Weights of a small mixture-of-experts language model, trained from scratch on English Wikipedia: 701M tokens.
Below are experts of layer 5 (counted from 0) of a mixture-of-experts language model. Rows are named router (the router's row for the expert), down (a neuron's output weights, with its number) and show model dimensions 0-191. Each number is 50 + 15 x the weight over its row's rms, rounded and kept within 0 to 99.
Before each expert's rows: "raises" lists some tokens whose logits its average output raises strongly, later layers aside. This comes from a sample of Wikipedia text that the model never trained on.

# expert 50
raises: "standing", " such as", " vocals"
router:62 47 65 31 55 40 52 49 63 82 48 76 37 63 43 70 51 71 65 68 31 26 41 52 46 50 54 88 37 68 37 27 92 37 63 50 48 17 59 59 54 61 56 58 49 55 65 84 59 53 37 47 58 46 54 49 15 62 37 76 53 46 72 66 59 13 60 36 51 46 63 27 25 45 45 64 34 27 45 54 67 43 60 69 38 46 45 74 55 61 51 55 94 56 32 38 41 67 25 25 50 56 39 40 44 46 31 50 48 18 77 50 62 48 43 35 47 63 52 52 50 40 48 27 60 39 58 48 54 60 52 39 64 68 64 54 64 60 40 52 40 77 45 58 45 23 47 71 66 42 43 00 49 37 45 50 47 45 73 39 50 49 71 59 30 36 27 75 35 53 55 43 26 36 72 60 32 42 54 52 65 46 55 60 42 55 43 62 54 37 61 57
down0:35 49 57 40 55 62 50 31 54 40 30 63 57 48 30 61 22 26 54 35 57 75 73 60 53 35 52 25 47 59 67 37 42 54 77 72 64 77 68 49 43 31 49 49 28 41 51 64 48 70 47 62 41 42 61 68 70 52 53 48 47 55 68 57 11 56 44 48 85 34 62 50 40 29 57 70 47 52 48 37 75 57 82 29 27 79 56 34 38 43 34 26 64 78 53 60 43 44 55 53 64 10 60 52 69 67 52 43 65 63 66 64 52 40 58 64 32 46 52 35 47 31 63 41 39 42 50 41 50 95 52 62 45 48 62 57 44 44 70 44 67 62 37 53 60 04 12 25 62 29 72 34 72 41 69 49 44 48 46 40 31 40 61 47 45 52 49 30 76 34 33 50 47 60 49 51 25 46 31 73 61 39 42 57 53 30 52 59 34 43 51 54

# expert 6
raises: "standing", " of their", "arge"
router:57 13 23 55 67 28 58 48 59 34 71 59 58 55 50 78 65 67 44 52 46 65 28 64 43 52 36 32 31 51 35 43 75 45 55 52 43 38 38 43 47 53 47 54 69 69 45 33 75 78 50 42 92 48 54 62 79 34 41 54 08 51 65 45 53 30 71 67 69 42 46 35 61 40 50 62 57 55 51 58 43 44 65 66 50 30 48 58 68 41 54 22 35 52 42 55 50 32 40 60 44 76 41 34 34 36 01 38 45 43 50 71 51 61 72 77 34 31 50 88 58 34 60 26 50 47 55 48 19 63 65 31 61 50 68 63 48 45 28 54 18 56 63 58 50 33 54 53 52 59 32 58 38 24 50 47 66 44 40 51 57 42 55 41 54 65 70 56 48 36 60 62 35 77 80 53 48 78 43 42 32 45 59 28 37 53 55 56 32 41 71 71
down0:50 04 56 64 76 40 55 38 68 58 39 17 40 49 55 85 24 73 33 52 38 46 39 58 61 35 52 65 30 60 41 64 55 49 60 54 56 37 46 40 37 58 52 21 64 59 40 39 46 69 59 65 40 52 41 26 60 89 57 41 30 37 69 42 36 41 24 68 38 54 42 66 73 78 70 44 76 43 39 40 50 51 58 51 59 54 35 63 55 28 77 44 74 59 61 54 38 35 56 63 50 66 67 56 46 50 29 65 55 42 45 46 45 41 57 30 54 39 58 39 34 28 43 70 29 66 41 71 56 55 45 42 57 52 58 43 69 57 23 33 45 27 05 69 58 52 25 50 60 55 61 60 59 58 34 39 43 37 39 52 31 41 36 46 29 62 61 57 53 63 55 31 37 62 73 39 40 28 37 37 51 58 56 46 99 75 60 52 72 69 42 73

# expert 37
raises: " of their", " of her", " together"
router:54 37 80 57 57 20 77 49 67 68 40 53 39 47 31 77 23 23 50 54 50 33 49 63 64 58 64 43 48 37 56 65 43 36 56 45 45 18 62 42 58 56 51 73 47 72 56 90 81 54 42 38 58 48 51 46 44 61 21 73 19 39 48 43 54 51 62 49 57 50 62 40 54 42 76 40 43 64 57 50 33 50 61 52 47 48 44 62 57 43 51 46 50 45 46 53 82 64 49 61 41 30 19 30 08 21 60 53 49 45 59 25 33 56 85 37 65 13 34 65 39 55 58 47 78 63 50 55 61 84 38 40 40 60 33 64 78 29 70 53 56 53 47 65 49 14 43 58 46 65 58 32 51 41 32 65 40 36 75 52 19 67 56 61 51 34 45 35 49 44 41 50 68 59 63 63 30 54 42 29 66 54 58 69 56 65 23 55 38 43 53 57
down0:34 52 63 61 17 40 28 47 51 40 57 37 59 50 36 78 46 53 22 44 56 55 40 38 70 39 38 35 43 63 43 58 58 34 34 62 43 52 83 53 28 42 44 45 69 62 10 53 51 84 31 58 72 61 41 24 71 61 53 36 58 57 43 29 53 54 61 39 52 39 53 57 67 41 56 44 38 39 47 40 37 42 40 73 57 53 28 26 65 57 84 57 42 46 60 53 67 46 50 56 75 63 48 95 43 44 59 42 31 41 51 28 53 72 28 42 27 61 25 74 74 47 57 39 67 77 40 59 35 55 53 09 65 30 56 46 78 76 62 51 30 33 30 52 58 68 46 54 47 55 36 54 72 62 47 49 52 71 43 57 55 57 37 54 49 72 51 57 40 74 63 60 52 42 57 61 27 26 37 75 66 20 45 73 43 57 21 47 53 32 45 39

# expert 119
raises: "H", "h", "hen", "Ar", "Ch", "R"
router:52 63 63 39 48 47 70 12 57 55 56 48 46 48 27 40 37 64 44 38 29 47 30 54 52 46 50 36 48 69 35 52 73 42 37 32 46 71 55 49 36 67 34 26 64 39 50 47 23 64 29 44 70 52 58 37 58 52 40 53 39 63 45 83 60 45 82 23 72 41 66 39 54 46 47 42 59 78 42 81 47 60 57 47 32 02 39 59 54 54 63 65 55 38 17 70 38 48 36 65 53 57 40 26 62 53 61 81 59 60 16 67 55 42 47 31 53 43 52 60 46 52 59 49 46 57 50 50 20 63 55 44 65 58 60 50 55 51 28 30 61 65 54 67 54 53 58 45 50 61 31 62 54 17 49 53 36 44 62 40 63 37 59 73 38 44 63 45 45 56 83 59 43 55 51 57 63 65 00 33 94 55 56 76 34 40 22 67 61 45 57 33
down0:54 61 50 25 33 37 14 72 54 51 39 33 55 52 51 30 18 39 38 57 70 59 34 38 51 47 51 40 53 55 73 57 77 64 67 54 48 67 51 53 43 56 72 40 43 46 58 48 40 46 50 35 56 74 26 40 35 63 56 73 65 20 74 65 23 66 55 48 49 77 62 52 37 62 64 41 30 57 68 50 59 48 65 80 55 51 44 27 63 60 72 60 64 06 71 54 49 25 39 21 69 23 38 76 46 33 83 47 69 49 49 66 63 34 52 51 31 27 26 48 48 36 57 56 43 63 32 43 50 44 53 46 71 59 46 53 54 42 23 73 39 57 63 49 68 70 24 34 39 80 44 36 55 72 50 31 49 17 27 35 48 42 56 63 47 42 55 42 63 64 52 80 62 53 53 65 43 49 47 36 20 51 56 27 64 45 57 45 35 62 62 33